config = dict(
    n_experts=96,
    activation='swiglu',
    router_score='softmax',
    normalize_top_k=True,
    router_z_loss=0.001,
    norm='rmsnorm',
    optimizer='adamw',
    train_tokens=466200000,
)
Below are experts of layer 6 (counted from 0) of a mixture-of-experts language model. Rows are named router (the router's row for the expert) and show model dimensions 0-127. Each number is 128 + 32 x the weight over its row's rms, rounded and kept within 0 to 255.
After each expert's rows: "mostly gets" lists some tokens that are sent to it at least half of the time. This comes from a sample of Wikipedia text that the model never trained on.

# expert 54
router [147 126 108 118 140 113 165 137  74 112  94 168 122 146 159 159 122  75 132  99  98 166 109 113  71 108 136 128 152  93 121 167 114  72 118 134 110 138 129 102 135 127 106  85  74 122 144 161 106  71 131 186 171 153  68 181 103  84 144 166 160 148 162 143 202 139 109 110 139 135 147 171 128 143 127  99 141 140 104 150  99  94  96 161 167  79 129 146 180 137 162 132 116 131  81 193 161 105 159  81 186  87 174 143 109 157 113 154 106 152 169  96 139 149  97 170 182 142 165 226  77 107 124 103 171 159 117 109]
mostly gets: ".\n\n", " |\n\n", "===", ").\n\n", "====", ".\""

# expert 6
router [159  71 113 141 151 102 159 105 115 130 122 125  80 135 155 146 112  77 152  91 125 156 114 101 121 110 108 169 146 132 141 130 137  82  95 178 116 178 130  83 174 144  72  92 113  96 146 142  88 100 116 187 135 145  65 189 107  98 132 138 141 148 176 120 149 174 127 110  79 151 151 178 121 159 138  93 136 182 113 148 102 118 117 128 175  97 135  73 162 159 155 137 100 102 109 167 130  88 159  70 119  74 173 148  77 159  83 169 102 146 132  86 152 123  65 131 162 169 190 184 107  94 132 109 175 160  66 119]
mostly gets: " his", " her", " His", " their", " ph", "He"

# expert 79
router [124 105  75  90 153 124 167 119 124 114 133 120 109 113 159 139  86  86 158  89 137 171 110 119  71  91 113 134 120  98 118 153  98  77 116 157 116 141 133 111 143 134 104  66  69  77 181 147 127 108 143 154 144 160 123 166 101 116 101 114 137 114 161 124 161 189 141 101 116 180 143 164 154 185 140 118 141 161 103 167 105 108  98 161 147  52 128  70 155 142 163 140 112 121 123 181 120  77 139 109 138  46 143 148  94 159 100 135  98 144 194 108 129  91  90 186 140 115 176 226  97  95 136 114 176 150  77 134]
mostly gets: " have", " has", " would", " became", " been", " had"

# expert 71
router [155 106 119 143 154 103 181 131  94 134 127 121 138 131 167 165  88  96 180 103  90 143 126 110  85 114 103 146 153 112 153 160  81 134 116 168  66 148 117 106 138 104  64  54 117 100 158 155 108  67 144 138 120 146 107 158  91 102 140 151 182 115 186 120 158 143 132  92  77 137 169 146 140 137 147  88 165 143 105 135 104  65 128 166 133 105 114  93 152 131 179 138 122 107  82 165 113 133 154 109 145  86 144 184  74 141 130 187  89 145 182  85 131 109  81 183 184 142 159 154  88  99 137 107 163 196  58 130]
mostly gets: " Mc", "_{", " '", " II", " Q", "{"

# expert 67
router [141  93 107 116 164  99 183  78 122 123  82 132 137  90 159 107 116  85 133 107  95 176 132  95  99 122 115 122 157 129 173 144 102 115 138 126  78 144 135  99 164 144  91 118  92 112 163 152 121  87 123 209 127 179  83 158  82  95 146 155 166 116 182 135 180 193 133 112 107 136 168 146 165 132 146  56 148 178 119 147 106  66  89 158 177  95 123 113 135 167 149 131  93 105  94 143 133  96 147  94 154 116 147 153  89 147  93 120 120 167 121  94 168 119 102 156 182 148 186 182 133  65 140  96 183 192 100 131]
mostly gets: " January", " December", " September", " November", " February", " June"

# expert 17
router [161  93  87 127 148 139 149  94  90 114 118 144 116 115 144 120  73  93 147 101  83 151  95  98  93 106 119 124 141 103 108 148  71  88 114 182 100 161 177  88 160 134  63 106 100  90 140 147  72  80 166 152 125 150  94 168 103  89 137 164 142 133 149 130 162 163 112  71 133 124 151 148 172 161 108  91 167 147  96 147  89  70  91 130 144  88 136  68 178 125 158 140 104  91  98 176 125 106 151  74 170 103 198 145 107 145  92 153 105 155 143  81 162  90 102 172 157 152 169 188 104  96 117 121 179 168 103 128]
mostly gets: " three", " six", " five", " two", " four", " several"

# expert 58
router [174 103 101 128 130  99 190 127  78 104  89 148  97 119 152 126  88  91 146 106  74 150 105 119  88 112 134 107 143 109 116 146 129  72 119 186  97 161 145  88 173 162 122 100 127 109 154 142  78 102 129 154 131 147  67 173  85  77 120 162 137 117 129 141 184 152 140  76 121 142 154 147 163 162 130  64 167 158  95 161 112 105  91 141 147  84 138 111 140 159 133 127 127  93  91 214 150 122 142  88 139  80 164 130  84 145  90 161  88 172 171  99 139 124  96 157 177 156 171 163 111  61 150 129 173 168  84  81]
mostly gets: " They", " members", "  ", " —;", " people", "ants"

# expert 75
router [129 128 109 130 129 107 170 100 124 120 130 173 136 123 145 153  93  95 168 120 108 168 112 151 115 110  81 155 146  93 135 153 141 104 124 151  68 153 138  80 172 114 125  93 118  82 171 176  94  98 129 169 145 151 110 175 116 111 149 147 169 113 153 132 203 133 153  94  65 168 187 136 151 128 118  49 181 158  90 147 160  96  76 164 156 104 113  81 127 178 154 150 121 118  84 189 112 124 146  89 131  84 147 177 109 166  87 138 125 187 146 105 168 129 100 162 162 170 172 207  97 112 147 146 148 184 115  98]
mostly gets: "\"\n", " |\n\n", " announced", ".\n", ";\n", "$"

# expert 59
router [127  93  84 152 167  96 174 120  79 140 101 157 131 141 149 135 123  72 144  82  92 161 122 129  73 107 111 145 162 118 151 131 114  62 129 151  90 126 136  80 159  85 102  82 105 120 145 132  95  79 111 184 139 132  64 174  89 108 152 130 148 116 185 109 174 146 136 100 107 161 156 154 144 135 127  69 159 154  80 152  94 113  95 158 158  64 109 100 158 153 161 144 133  87  88 191 129 109 176 101 170  82 158 137 100 136  87 128 110 122 155 117 130 112  79 156 173 177 166 200  97  86 144 135 150 181  90 105]
mostly gets: ").", ".\n\n", "\".", ".\"", ").\n\n", ".."

# expert 41
router [141  92  95 134 128  89 167 136  89 110 118 103 123 125 155 108 122 129 160 112 104 184  89  71  83 117 139 130 160  96 134 176 102 107 130 157 119 157 125  83 122 141 106  91  65  96 161 129 106  87 131 188 150 158 106 152 131 119 120 137 165  84 145 135 139 186 144 108 110 141 185 166 190 180 134  95 152 147 126 151 126 100  77 162 117 112 155  94 169 155 146 156 109  84  90 161 119 122 172  73 145  92 153 152  75 163  93 146 106 179 146 129 161  71  72 159 148 169 167 229  88 110 149 122 136 149  76  89]
mostly gets: "In", " during", " through", " in", " until", " before"